{"n_experts": 16, "experts_per_token": 2, "hidden_act": "tanh_gelu", "router_score": "sigmoid", "normalize_top_k": true, "balance_loss": 0.0086, "balance_bias": false, "router_cosine_scale": 20.0, "vocab_size": 8192, "optimizer": "muon_variant", "beta1": 0.95, "batch_tokens": [16384, 32768, 65536], "max_steps": 7900}
Below are experts of layer 3 (counted from 0) of a mixture-of-experts language model. Rows are named router (the router's row for the expert), up (a neuron's input weights, with its number) and show model dimensions 256-319. Each number is 128 + 24 x the weight over its row's rms, rounded and kept within 0 to 255. Numbers have three digits each.
Before each expert's rows: "gets" lists some tokens that make up at least twice as much of what it gets as of all text. This comes from a sample of Wikipedia text that the model never trained on. Tokens count by the router's weight.

# expert 8
gets: " of", " in", " to", "\n", "ing", " ("
router:141137109148137123109124176088148100156120124102128099137094113154135172113108073122060119123122108111139189161100120106097114127131171101118114128162100130120110113136089149165150128112124129
up0:127147112141118156193106123143133123140117145146154146132118130134127126082149184120135142128109134155100113135122128081185114120140141125142124144138130138143109108081113143103146100142149125
up1:145089177144139093101106105128103145121146117136099102104154123126125130080116128109140111145135134121117162132113092144138157147143139110123124142133180070099121136098104131156108101138130120
up2:142082147071140097104126136149085142145146103161120124112103143111157102090133149132122138159116111115141123176122150102060164154112087094115131086129109087131149188112109099147145106143105180
up3:162119151116130149108136114114139106124103126128115109116161111100089139101178156152090139153122095162137122114113159153131118137134130086129091128111146139119122156169169104137120172083140132
up4:114113114127087161121141144109155093113115119118128112118106156142178101135132125143147167097102114119122164127140125126099154138126125069168119130154154155130118083159128124150099183125127127
up5:109123145139146157132127147112139104150135142125078131096140104162087156106104121098077136176114129145137142100149150137145126146132167118138133112118142121113101087109142136116122106130149105
up6:126132146131134118125092116107083163134135099130073106118137115119121161124146158144098092098111134109108111139136178129134172123151136148171169153142140125085124167119122125113147117098053132
up7:163134096137085124141122173154145146122135140133078110102111096133158109128080128137126093153161127104132132147131120087123130136148148163121128135169075110104149145153145120109149115094149119
up8:113124125113120144110130111134117099123113101129169095160139096108090085131119150150134136108138122155103122112115125118136098170136161181162125150137077114133144143159116120118122142140121092
up9:122146138130085142160111141136153138111109134167142117131109123148164143121154138114107111126144129099135126109142135121163118134113126107107109102153107171069150127133136100106147142124128098
up10:130112131095148175101169079149115131118086110107092152136171125112075117098139164123117104108113158121184122141125089144143091150128140092179149132144143097117128113136105114138096089132154149
up11:136142129151107142200129132132139116145100084168108112130156126165143153142164136151115078146108128113116094147132098120135122177121176124157116111125080136097131138124135169112114130128084116
up12:118155101155115119103102146075110121092139141125110139109117138136104112156166184126124126119136100120165120170115104158184117189125106142143093159144144124148130158132128112124115144150143115
up13:110141132144161151170161140122147174090156131128115097105134133107149129143088128144157105097135109158095123132080130118142130133112161159134090121102106084118147139127120100139146134118128138
up14:139141117181145117107139086094113115115126143134167146116105153114092150152128131150145143089109099126102144152119118111119155108143144138161132125138178213129088110110143114111073128110145146
up15:177102128115131138139143117094135122114106111105146163135167117165177115109117150165137097149174155134133098157128139090133124162159117084101124145092089123134133117100130128154095141100089115
up16:120164123126112158110140134141107108148127126120161105138135160080120099124146131111149134100123121152177132107164137073113133163148076125119121091120169145141119169124107107132102110147156132
up17:126100137127125140166139083101125106153122131123143166073138107151124138132152110137125098094126138108110118118095162101122155125155202119146158130128119117068100079142094142111090122136095159
up18:134121132120165118079168120139184146093146149153102113094115139125145145102101138099115116108134086135146200109122129142114104137150104080096145108093124131126129135166121133143115142136150120
up19:115138103104132158125152137147131100155092178137134105114133134144149143098129131125124127066100129132153145161145144122108119179115115086152090124102171108126142134118142132178101141098118133
up20:118146138103118123142125122135129061159126125132095185134136140130084142095164126116100114111152136086142116127153124118163128147127101116130153114116169126123163129102140123133121098136126115
up21:133131177117125102154149130100154105116123156149121065149072113146120146108072123175110161132137123155161116109156113111135162146154117130112092067129090143167116131123188119127113111100096080
up22:112105117106149145134149146131123123121118179128084128098119143092101134147149122139148123113138101117134158127134138167132138151107136111095137160131166119120107092150126209125118162087143174
up23:191153108131099125139118161135161157092149194103123121150148128092105131144125141168122138111141119092117130134133117101104131170150130124141070137131128142141081121141104118119117095127141149
up24:108116110129121120141168138144099168092128098144148123147155089155153103062103111150143157131143120141136114102113141082163123194179125136121158131142130142095127094096149163157142132117122090
up25:166153148191127138138148092138129129137077124150132099169090149118136140113160146115106123108149124091118139141139171143144102141125131082138084151142101125151101129097120137132096113130129108
up26:144112145128148145141108100139122151135113162149111182150131126120157140099118120148097128145177125140158090098144168135100121126142097113119120118155168082125139127111118170128117111149094169
up27:095115131147109149121164130134100109098126143131063076114121125103115143085129169130146163158123109182137113116106126168139111145118127154095125139190135132119191100159122119087133148078131127
up28:128128182119088105123101142114138074149128149151158157170162097075165099130102141127124132117157120090133114116119131117133155115139166099132107111135102175101145110090149154132125092091146097
up29:124150127153072118125146108087128119174124131107134193162109130137117146147129147150106153153111161144108161142122101111156145139115135116123119122157127120166092123127137140089114105099147114
up30:177108110145160101109119146109132109137126159121113146118142147161145132112065160108103129158086132096099130119138101123150139143126104125116102129093095135098138114127105129163120133100118100
up31:076146154124150123142114154145166136131134137152149152131142134143134126141092126101077114137118149114137095128105106116120110140128129117112128170119120138131152134133169130126063066136155117
up32:146144107098131141099172103117089115112131132151136159098156126135172150119131175100117168139158131092177128174095153110146099137108101110131098131155132113136155095119134128105104148140141145
up33:142099152140127117094144122119133166079130153114114095143137128135136137094168154171178164139153142087109168157125163129139125127142158104107115159112151085105101115115100162149097106128129117
up34:107152110108127115113125121161117127132142163100163118125121152128174153126120134110113148146089133138151153078173105136168143144120140119100124075138130116094146120145119140133127164129115145
up35:077147141143124086109178117139119109137118125138131119144122160138089119085121139132099103126126101115148085149160139127121128165155122104066150146113107104115146079132158182140105111153122095
up36:145152157120095114118101131116104107120119123104154104125166153152140108115175138100125114127173118140142163107137152091147087154156136138121115165081129066127115117141150114152143133097087136
up37:113161115066158114112118155153144153139161135167144119071128092075135142092105101185121123111090134159189132119101112069151155111143122155113142160140133136110135120120108176098125153126092138
up38:168127133140119131111123125121093107108114161127108104112159146151114119145089152102121118103157118130125106106131167120135142124114122108137123162105121151128109175156089112105132087119104136
up39:140153152112157132127111083110110094130166122109113116115157122093117094117125104103124154161136156128153131119108148116096144105130112127137131135082147132151156112090094152120137128114121157
up40:131144113117117101148125102126200080161111148113124136127132134163129135108118143138131140117138074107149125110113125132130157136143128130112129143127159140105127111106169145134131144134127142
up41:105128095096129124101126117116152167148100145124106160129121153123136154116127158111136159123118105141134177053111127149154156091125105106102103107081111095147098115156097178078112132117125155
up42:116102136153113104169131099145070133110135157119084107076139120116152118100132134101107073128112096092138162138106146152129139128137181132124072148130143105129122080125164162126132128133099159
up43:127113155130172103112103121101118089089107160072134127084102140096132134113136145163138123078131091109175086163086072118146163131082108120136129114135144114124065122166130195108128163144148153
up44:101088151109159112153155098105124167123150138127151119115076148124149103135133130101159138119125109167110104121152086144118142097146100122137133160141113096152138103129140131103112092093167136
up45:143152100145107132138099072122148122160128109142100111091179072163131157158153135114123154158137101149129077124117140088169103139147170125126112153148133115131107135138100133120178136103119095
up46:149118115115087162116070118130133145104142119100170132102131095132141092089139159134172121173108125150111145109156172121116139161127096133122149165156167141113099119174110145138098149099119151
up47:123153134147097109100169101128119136144111144182124114123129132077106140141149147142139175109130176099184085107150096152120120105151125144145157088123161112121137109114179151154108112114125126
up48:110143131128106125160161170122146094142091127128110142122102134139077127150172147152132193098156141113136115126116182089157086123117153143170102122149133165154140095152151136145154180121136148
up49:111113137130131151083078155159143099142128132127131133130116132092135103145132119150141140127106129135113139131153111095119154140117149092167082092119138118128104113118150109142110151131101117
up50:137099103085119139107124109166148128101161119142124112102116122102099101102084141124117110141144101156160155135109178110114157134098112099093118157140124123127093117108173107134109133115096107
up51:164122165144150092147155080108137116132167184128100139110155094129141120173128157158111148156114146126118114164109158105143118137079114075096117088120130142136127119116136149108079123129155144
up52:123099065103137094088122123135118155155112120183139096116152115128113115135149137153132123128171160136140112089121131126105165131172141130125137138152112141146094147151137121065070138131088093
up53:136115165140098126159142116136183096094158134128108127125135150158119102093107128133109135123171130124133129126100172114117077141126111097146125131109097091141118101107156156117162148085111129
up54:096153111114121175159111116146130119105166137110128137153105173103177113120122092128135123152136137162140146123118164148154145169101129121122111076102111135123127110108114149143116155114108136
up55:108068159083159134158170136159139129144167165104121119099127138140148146131094135147116170122130120133099130131106176132132150141125131126102133090129163124160121120117132144098112128116097226
up56:136112114169114115152096119121126098194099126140106115132125097203133157133143112156132119141144130093133100129117171126151093137147179134138127126151098137111154153094119153115109088105126081
up57:133102146168132156137105135105098109137077077119145189154152146146089111118104087114126148130136133149154120131156100109155133174135167137147175117152097129153126117170095090134140072160141088
up58:096107143075136135126117126171104139105137135104142086147155165143112102130106129121116180134153111149121161155127124085153127157165161082108112101087144125139129133133128147125105163128146138
up59:087122085133173126127113143126131127193131151128112147091105093093175083138093139135123106114081124138140160127145120132154124151127128088148115155067112161116111091125118110117127110077092116
up60:089142126113146142097077129181143164126131118102164146152123138079132107149118121121135163116138109142122128157123120089166145094160099181095121127083113128139105114133131103121136118108096143
up61:146094152133131146140153075145134159067164112107123163120140132101131156150124150126102148102146167110131137122167104136139174107116141101136140118145093086168111102152112085165075117177110098
up62:111121129167116137123106196163122158126118084123128103111120137113139142109112144166121114133069113139131128080166106123118120150151150162080142119085156173117130116117115133091178130148102087
up63:102093095113155129170143126116108090132140119126139120099164125087106139132109197101136131126074167107123128194102136125145141132125110103113110157092142122127121125143118127105128166139082127
up64:146140076139122145115132112112186126127142140155076114121138137089123143108114144122144156125130131121157115087157110127134114150143129111161111099114146089134123123151169128133143136137092161
up65:157121094128123134151125092095076143150133130105089157114103095113127138121111130109097136167126123152114138143126140129129167132128099136148158151160143129122137150124127128119116144102133161
up66:174146147111108130102148139106131121102111131127142145146155143076139108062134114156140165146157125107128078110124060109135160113102111143125104122125123096123108135107113144152156179167116142

# expert 3
gets: "\n", ",", "| ", " the", "|", " M"
router:150136096145139128119078181100137112155140125082129106130080100156117172125110074098076153125121123107137167168113111123116114147146180122142120149162119130113116123147098134150171127107126145
up0:129130138124072133168088124113159143112153087129125080130134139145125132173106114127137162134162089162125147133127070113158137132153139137093141169130136125131143132171133144135154118148132137
up1:131089156096151146128133106173134116137148105136184112111118088147139096167150138143144129152123142144136152119134128132155140180151153093098084146149116125116150118109138138120117150150129143
up2:199153121133112127132095109197124112115119147113131077156142139128121164129127132171133151103144117104121090106141122130141072149147099159160140135089105151103114132087100124129143157096075124
up3:111129113155138117150071141153109140112077128134133072147132114159093167102171079122181154146146141115142119132090098087103107146172149091123151110097153105079148158136153113088114156121124135
up4:117123139124117138166109139158103097076101091131120068160130125168116163078173160135196148166089162109143125067145110143126170112176117144132097123067147098169151125162162095130144132107120135
up5:116137129157133104140163082121169126127124157105109157109120128135129161118094109187129142107118174132146151108200109110116074141137140120152149137138196101109163139092147102074084133124103140
up6:138135139141140149180075167131126136122132167156115181126162097089188155138166137110134134116134120128143127127156108100123108098172087141125170156134166157097127121105131087109111130130097117
up7:120121136149095133116086105155100116139167122133135168162128128116128098122151151102159154115128163124137121163126096156135107146123152129149084132093110164130117134074160153095132129081115120
up8:131127120130082112135127106125142092097095103172138126112118098168143094175190170133167112121139107128144128141152147152137096143115135140092122109130119100105141136125121201130121118133151123
up9:149128087105147132130107102163132142129181082122106080132151149147141136117162169073130144140102138139129126135130075157143166128151117108135123130096122127143161164119122102129131129140144154
up10:157112122140102148114116095114149097135137142134129116171145117144132131114168086124164107208125109132097120143144118097118137103109117154104132101121094139112147138124141134125105114103150113
up11:148133140131103138130115053147125121148137134106080154117144099102140117154112124169121126131144146109121137149193154093137078132176109103127099067089136080122111147103123080077078169142128151
up12:086135106141107102114135157138113121183138107104161113093107115159135158111152164121123148177126112148118124122119145095175140136165094124162131125132143125152138130112128145136129148119119119
up13:122133141168105135139131122101119139156123172121127180138156106145131136192120049133163180174092098070148141140127140150120092121135151138126105112142137166099133168103138106115140117156112107
up14:113148157113117149149095133142115111133088128139124187120070122129128082126158153180100088107109135117146108133126143163129074126113115127141132139133173090153136090123102144075144158131144157
up15:129118116134139127142092136185152178124152103139115101125159080106104093135133109138134137108124132125129111108131082146156105090120086149152119106111192093113137150156179170087122158139069143
up16:135108146143118129093106165156148135119080140173125104131147113128140130198125143090137117133111113164143131149160138121148114176125146168136086119159133151148110141123092154106118098167089137
up17:126175138107129128135113133130099146097141160180147131114140123103106179150168118157165145103125133108115115126100092113170146132107133143120152171158106140119089155095126125106139131121143171
up18:147149131133129159096169093169127118183168143108133102111116136133110170091141158121074124143144131152103162144121133108140129181091177105127119114125132108105152104110151135130112143130117142
up19:121122158139105118137130123154151072125073131143122144112133087121147143144130097128162114141136119141149164092141122138116095111152135128173096115065146116123189093128160119148129099120142123
up20:128129138179109127142151084149142160175105140124119077134125105168095105153140113131133148117104142120148131113175143130103135180154142124139127130126147150109158104120169104125137149136105140
up21:125122099133107118147117064088140091150124167104116155089108139163109145155159143198172120136127165119119159098178132136133143162127140136081113144205121146147099104160149149099148156119122151
up22:158099175144123150170144089123106155137159090113152123123144108153087163120132110145141138101124149111161086100146126118151132173154085131120157154138132126140131125133144128093142113153106109
up23:118137107139102151138138176097139127118121136193147105130126085099084135176163131111104108144151109116143139120129124139148129116114105137199100141144157151148162106116127125110116100140120158
up24:134128145153119130099123113131117109143092133159111092127140117114130116118145169144119096165135113158151095139118148160132179133114098121138104164116125145156071106128143094146121153109111141
up25:118138090104098129112120112130120158135123126151125126106148087132118113128177130161101154109119137153125096163083134140131143114181162145122075100129144157139139156105113118115186115139130160
up26:133079117134138133103160138139135118125109111107112140134133146128130086168152122089120099115148197151147084152124134147145120136125119106158160141145170137094156165128141130105133128079135149
up27:108117121120159139130141102131137116129168121117111142112104138128153134151132074056149128141108101158110132097096152155128112140099166118126097140130149168123138098120144134094085101167161128
up28:093140115140113174128162163108078124113140120135181107153147118132123118138107119147130114111117133125153150103121103107133088146120144153138107149134127135154092100092117128122140126100137163
up29:160107156185140089149132102136103157163101127102133076126118127144118165117106116145147104132122143125132106162177143093112126174084118173123142142113116114140160140160180111146107129103150124
up30:141133152078142100123115142140132100132091163132126121116065114144163150146139134103117136144106117116123159166165130127115115122127151148133094140118143155126109120117128138121138107124108101
up31:164178163124144096098123133101108111116097163148107146108134130130143130111116100206145144126117160130149131065121120097185084151093094103118149119188150118106121094131108121085149096108123102
up32:132157157119120139114147109144113095138105150122160132174142134121144093143062116145086121147128130128171143113125143122147097168085112118148138162185103127092148140113149162129126149147126122
up33:108155127135127102111124081140118152090085131099143093096103154146128118115151100147167099095118125148095127117136112139163107143133132141154127091186118128079117101129120134118097117138126104
up34:180144094144111120161096149155137143128104155137106122122101100149118154151140148148128128153152153150115118138110126136105181136144149148136151084080140110105132111104108173143149173139140097
up35:122143153134119170134157131087145092150159111129108170140146140104098104119109150115166159135125123131124139125160146113160105136125125141168102146108105163074101148129158148113148100111122134
up36:135124123128116137137129165142146124140116150109126146117107129121122092122142166102124145149137148110125169160168103087142117141103119125150078173145178152097122111144149131126127173136107103
up37:116165109098113136122114163122098164117116127134117117132148124146132126130118131128150169115157178164161110142174108108071082133119122123130098105122115124074135136100150166096109135118112095
up38:104143133157130114140125082129137112136138153106113127067111109142158132170129105195146168098174127129111126147151119140101145143155138096102102136090130134146083140151089149127133143149147135
up39:162155109126135095124103120117161146089135150118147117165090132157156136125122120079140138105124150145133126136092141160119164079086126123128140138087114129133128159113181152148146140120120114
up40:188153156139121138153112131115108135166083151136096138155146127160103088090142144155100111113128105077091109142209147154125158145146103121141140167083134133121133142152145086148130132089115147
up41:144136098103185115121140071140103132107137046117125105112124138124145083151136107140103079173113145190114111122133095143160122138129148108095091149107110125113099138107140140141168100139148144
up42:148114172111110152112146116097134119109107163125104146123126110147141077138158111123174113137150175150113112146104124099124131130169133101140136143156190144095126117090129139140158132167131133
up43:140191102116130111118128134133099122107124170125131118108106153098142128123176177148145155116160129087109092127156140099155129133156127148112126162136145130130107117126118129138112147138099140
up44:135137116154119151088112119161102141112096120152091126129111100145137095117145135132169130129080098093108080115125145155130157129158133120108116118105127167157134100137131080105153131116134113
up45:117112131107105137144112118130129138110102167089113080134189084162162194121114110130130168113141135088164115124138138096131145126120123193161144071070130099122158118178138103112149154145100103
up46:082112201137126117121141129097119143138112168109105094094122127137112109105120102172114066128134182105065133110116132130118120168138128123155148176166111153135122131126122142127133096099100098
up47:122104148178117097143140141160114114123098104133107101097104104112125141130133110127129127127107134105129098128171115102124107164160143132089120147142137107105136080103122112131099135141106128
up48:092156115140118140103065135141098122105169111157135090101129116122131097147184078155127125164127097134153114085137143116151120139145101140077119145097169166134099150109110101115141117140149169
up49:156098169077152124215082127153165128165107067153135090153107116108174111083126136125166088143135154134134131151113125087115122162097129119115114142144170146152095140089078119125084131142114161
up50:120106163133103120152095107122090131111115169141173103137154121112128122155124144100094158150129122113107132136099114140161083198098130099161119148112117106122127141139128168123105115129132078
up51:112110077074081122122072117102142129120099145067081111127148088161150148107109102187152128124103127141108124111172136128109162117146118129141151120116146152129154132140148116116117145116114146
up52:087148129147109111085101121174112153082116078137136164134136115126131113155088157128153156105113129103172148126150138126089112101172128129091101117137120105112121137138137109138119130105137124
up53:174141088074134142126114133110098167141138120148127100106162105133140160118119143161128147141142140150109114116127134105124111110116127099152106112111131099108117096147144125125106062101138140
up54:133108154110105131159085134135129138078110119146101129075126182119127123102146139153127169097104078128183131130133101147183138112138116102182137156114121157114139168118127127123117142149130144
up55:130117159127135170155117131113139123109096155123134121093117110126110163156137149121137115136136111144085092118142145150138131130149120101138154142149133159109103138110102155134165155125079128
up56:140122076152159149138143141179105148111120079127116138114119133126151134118147140134113147137120144116146092176160158145124132148151119117125125142118164129152149166135143127100157153121077144
up57:148117124136123156128088111158083109143144143102119107146148187143144147174107157119168146135158117145134145155144101175126152141143074087123137109113118142155128131100101140079124158099116096
up58:109123138128162135078148107114113086113104103113120152105133138120137121106095108184155150150137115136163151125105157092109117116139113138142148091098121118080133122113182134146139134139117117
up59:141133173137164190178090115128117109156115158137157128133167128120104146134130139134155165121134148116100133110147117103113122132152070108139166122108090101153142139078155107112149121145118114
up60:140123132079109166132059144101151134113109119142153120098099067094146145146165113075147141161153113131124089106149116112121102183092128115109112141139096099129168134114128114111153138094144180
up61:103083135154115132119144120120125165154100116129074088149100127166163113144136160121155156144111107139128077113125149171138104168143118102119105120104139146119087152158169104126159140119173105
up62:108136107120116139193126151130139119136067126171168099136173108159155128139119135129136152126122152204123098111129094147114098178155163151113084100104134112134135144172132148137158127126115121
up63:168142093132136119086130134118101154119094103153093110120183152094133134084165124150144157140126123156124133136115136134105145180080143116155111119138148094147122090141127124137132114115133113
up64:094142119150126118123135111102108147120086100162150206123122155111141099148153155175131163141138073138136136140149093153129093152147121159106151155066159132102137122148096108131106161144124141
up65:156124152087127092154134149158102147118122127138105098118115092111117132148163158116141149085144157123108123128181142130094133120169128103121082135098134100090163107120153104123147158110139119
up66:164141135142149146156170148145111115168132137132138118135146096139115129137101157081179122105138136131096138110161097091163128127152126113109114118113136109120126135120123121139129112138103115

# expert 9
gets: "\n\n", "s", "ers", ": ", " he", "ies"
router:117141085136145119112134149111166116173101103104134117133102121161152153105121088145057116149133103106131192190111129122105129130124161104140117132139089134131110124130123145151134134121139112
up1:116127147093101099158109112084140170142101139137165174117145132103125117173060113132088129085085148143130125131144111150082122132131126135109123121142109146140148137131123142098152144104127142
up2:163121103091095135154092140175134102130158148146129152132124112174142117123137112086172136129109123108096112168091149110159105112127114129128107117153133135112113139114115095124125139128127116
up3:145179106092122126134123152148106123121104114134166142126147165153152143140117130160171121071137132164157106110137090143130170155154152109149112094103107107138105170140099130177129133102149119
up4:121145135123114122130112114120136117114144136125113140110114158131143124140109170153113161134154120086176107117141132149116149114150110138107091169121106083136137089099169129142122129088146123
up5:175147143097102110123085139161131121119138145141101153127103137147129125087132093126111115144117128137158129157150130136127167152121108094141161142108085104108084132141119144128131154086127127
up6:073142134116112129115123141124110111105132102132074113133202158138093160087181161147147107066116155103111065145102146153128165164144101120163141149121124133166147101118155136155125115104116134
up7:155130105148159164129088121118122133121110120129113109140140145148149136119141173113101125125125143161114085112109091139102135148156135164128109154126144147114133156147123116099168179132139130
up8:132180143136098137160101144147090116153138120114142182130120133170148144135138128123146159149119113100122102136154106129106122126148085130139165139105150131102150122137144117077150115109120074
up9:125124134125157135112105130153115114132098117104123117148115116113116090129134132181138118152157159170169120125136126128136154120120148098167110135114146110216145114129124085138120148133140114
up10:143161104124118134076090143135146201135126131130127157120144137138138126149144136094133179107112084135138112101122142146157095126156122117117125099122148122111157116085109155083132109136102113
up11:121105173060120114115155147126129086128122129120114144128151100140128125117155142138126171124123145129159125153091134117168098108166148166117150105124139097141127142133153161049106146169146166
up12:180146112078154111148107079136165143174165174119139131127111134100163141131099137105162079145123133118138146107186134094118116132124103068123081157177105119087122144128168095107152126128156141
up13:139142132185106109147109120092132133076127142157126160086110096085182131144140122151141144128133151143131136141139100143077104124109110138102164168159124145116081106092132151096101161121156149
up14:136109139143129127138106116124098120149174131112125106150175154100103208075125148124110083123120134127147129104148169113139130083112146132105134135093151140140091142115131142125132104133137174
up15:137136156143127149174114101092121136131101118138126122094109130125125146146129123161134163160140145149128150134103110126122119174147152147115152160135164121114141134122173121118103091128083162
up16:132086132093134120108111110141128142132144146135072170118131114174166139102122104179124092140104135142145094148130086113111128150142128149106133176129132169145149144120138129149117117097119141
up17:155126130152123105144102088101098156126095149130132137115143110171088125129116105115099146149132132139102123120080079110130144132103106122114140140104157065099138143131147115122107149150113119
up18:108155128097117132120117166128113151131115091081153137152122112171110111112122123122116131145116142142123147116149140171077127183165085087120081164142112143100125081150108120140164177092132101
up19:121081108116138179116057115131094155147096133154168134129168138142131137125104124119098170148141141151191163123097129098150126111117144137134106167122107134145119163086134163094130117152134135
up20:168108148123115140136160124109145108128126104139117094129115165103095105094110135128141105107131129115140108109137181115102110171158138130123095121105132130109150118117164118093109126133148152
up21:123122099095106129156109159169108154147135110118132157152086170101147114112172106117151124064133110086145130161114160091118144111128093123147090132154142140136133123094129153129151101118109116
up22:135135127169114143086146184162108138153097125143153056119145116140097110142121118125121118168110119163158112083139134141136100142118136133158117144135138133146120129117104141117143163154149125
up23:118127132120133085152145134130144100138096151149146128124156108169190086148080122084126166162115144148159136118174125137102136116119143098061116093131145185105137095131166142121094122147075127
up24:114139113076086166110181126128120137098131162154163137107100132175199083117137108114159116131138212072138131131120170104114116140133136122122128120137072134103143101099142093139096071118109103
up25:147112131094100155126126140114118132087121172121150123131165151112126112128160152125149165107114139095116117103112156139173125155122138061131137131150141085092141114155121125143123159106121136
up26:091136116102130165078111138085134171081142123103121113155122112095125106093159103123108122123096126098112095192100165130118091118145124165109087133099161163133144079155131132117115128142091115
up27:134091095092101113135177169153158134113128131101112157148094130124157114145148126161107150161097152118158145126133135183143084165084129097096145160136149102104152129144138130143155124120144109
up28:137118108121131139173079178124099103112124151096146120100120154151141112067139120173140127140115155155094102136141159163123145132156099125147097076143106102156119122172139144119128098127084151
up29:163147148061150167143125154131130128112119146137156122160123189100121134176127150124105074129132134132085105119120101161149137149082119136147127152106125126102158125124126083136125143137061180
up30:108096069139099119178162137158166125085131093161172094154119119138141100140133168113099147141119149127101140131103132129082130109117102120109137121123142113106132123130169129161159140115125122
up31:115144139106152107090133135137140091104151141110122107154118128084141135147202125155141116112131142105119158130153069052141133157115096119094130115141113164139138118084134132087115127150116120
up32:112182111105090135118171126129092126174080107110142140171113140145116138111145158116098139136125087144123105150145098115143127129121120096129157119186110133134104103114118105127100093121114059
up33:130155096127118149112101152138116135123136146144135154176167120160175107131096096134176141103116164133150145120137167194136151160133102110121119141156164131094129104149145111154158133095157191
up34:133135079110109155133095158133134099144126154119107148082127107141109131145085151138123143169141113112158174146147118137162108157162168105135067094137122152068127132100138155121117187120120132
up35:134117101079088130108090135109135139128094164143126168170107135114136117151126100112152128160116110140152127156098116102154148144185132121132094128175131110090146138062140120147126167153134122
up36:144131109135146136141142148148118092143112153120137116129105118143121111109099158142160131136119178151124116087120126149150114143118134105126106142121129107119137127122129139111152125049126168
up37:138160119149144127150113136167133123116166115152102131115077108098150145104126147132123113120099181093134094151136073159096112134100114148139130149099150128107175103073148118149145139138119121
up38:119142075104125135096148082138092155135131126116114162130125103133095145070123135140201170116117124122140112144112089139118106175105129111117124141106145118107145130092128126126116150137127114
up39:142111156132115146119146105107133125098132091177108154080110124114115108080164142154144144131078125121162117141151127123166090143099143123155154123128081187108110135129115149096086143107126141
up40:173132091116166144141093127127143142147129117143130120096101117128141090128123100123119122123119137115163155127133138099129149159095082093103105091188146087071147130106138120151125115152157124
up41:150139152130130152115090143115134157167077091134121188106180057144157129091159117140115125135183158163150133131137123133125108126107100136127106144124107093120120153096083089112140041115128089
up42:177122127156149136111108115161113082103140126143127125102125127124106099170132125125140062114145174117188126126175102124160132145139121085127157115130104131106100077094116152088125113125126115
up43:131143087101148134110149074133143138120113135094109134140123121110139110124149129141126095142130130149154144158071121136114117113128149118146126145131117137138156114107118107137124130139146153
up44:179096094125139124144134147125132110102146155138131111120113126114180083116182119141140120110123118102144078140116099115141115128139115108140116120143134092133089165136113108121142163129158130
up45:134168148142098102130155128121136121134150152125126149163110063094128079116103094190119119085087160113144123118113155152165164098120162124111100126128095125095133126113093115173083135129140121
up46:134092150109130100104170154147139110129136170175152092119153145132139105113136171131159123119124079114119122112119126155144083180133106151100068102115106127118130086174096138155100151148129152
up47:125140121135103119135123130154129118109149125148147138089183077119139111147134134154191154111107149097099091100132126127114108142109179111128108160101135121095112143104112101112093109144156154
up48:087123110192125099158149134135137186107137128101155124133118131146090135129153139139105117092094099131146136150124112127120141125088135148135132137121149153146143051135136166065081142140132138
up49:114089180131106148108125125110100125105131135092141110094115162103116096122072116153145146126119146124133136129102095145156121172137149115120124150140125129147104085100128104107151157138111130
up50:169130183169161155151107113107143126084097139122118164122135069161134131122156129154174150159138143133172097105134147126102078151144078102130138129129148130123129137133126119133163166104130140
up51:094115112152121144150180091123117136149142205138132137164120130146073092106139147143128128141131171087151116102104159123107102105135102094120110118119185128114121132132168069110149167132140149
up52:144127073063124081140166136116079180151100130146098141124151124162096165113178139131095124125117170126103081108154138153141116160131124136124106117168165132095100086147092161103138120151099120
up53:096113132160104105115141126113135142146095139114153092125135170136092135097104174110168177100126159111144136093134110113128146160158154111163104111170112100105115187131116090106104124150137146
up54:118118109132144167139143155162140146095146148128146102092169135152116111090143134102150111132129121179111130111119143139154082149138102144077131091125128084094110165108190142141107148147123127
up55:123135145118119096131168139153147114137178126126100125110112156130165149123156157136170137125128105115168139110188115105118098159127106171144111149094102092130129109132147114116112136131130126
up56:141137102135088176118148107161150135089100091108118122130134111124168096106102137129180129130122128170173098091097148084132108174153093097141088124093110137166146139092085112144161099124159142
up57:159113080152109115122116088163138121162170152103101132113119111152111111100169173132097147095180126116160126189104136130117088101118117092125107124127122075140113113088139111156100153145144093
up58:135168157128101065123127137123140104165152108110126126086169127110136125147120147158156126152128120098124128110136149123149148085147134102135109066117117118100110126147095152121147109073140108
up59:096136150116106120120118132084124106160121102133122164139162135109122167135124159094088134144113107097105183161164087116156171138103151127147105130157149100121112108084150122126098081115137091
up60:113148147113134134077110106120149153116162109138131153142096135132140086123119150148173115102098151115144126129096115131107150103106141098077136156116129081160104127126114133128093108148121095
up61:095140086138148140112111117147126142091143105114104131119096114083140120125119137126156148117142162124112066103130099128137147133100147171125102106164105073078127134148158178110105124149117127
up62:096159153159159124165143111112139090097071093164109140147130153130126138127142168154116118101123154137113100136167094133140087167143121111151104081123127103116139151110138149108114130157132115
up63:099145118094115117125134124068136132137115115200135134152140150118128101102153120154111132149125152125145113112102155135160119073138102093133141158098124109105140130128133129104126136157109128
up64:131082145151155124094123151151125139098130141103107181085164146130137083101114112121179115146160141120143175150143175122121118116136099109158116099130093127099133129129127085126119103091143135
up65:160167143074180180168097160147138132187116127140119108108125101164137150149089103132133120118103121074137087135132088149155104156136126119107087155119133123126126115095136122122119149115134161
up66:139151135114147103114113140158125150126123109134122126111132088150153122132128139076128114146121175146120125117148109108171158161095173118103117147131133111106160099096133168140137140117130140
up67:096172126151128129140104125184120092091107111119135143133098149131118140107139184120108074118131121133115152146113133125115142123122163108153138058097143136130162119139120114128135145139099136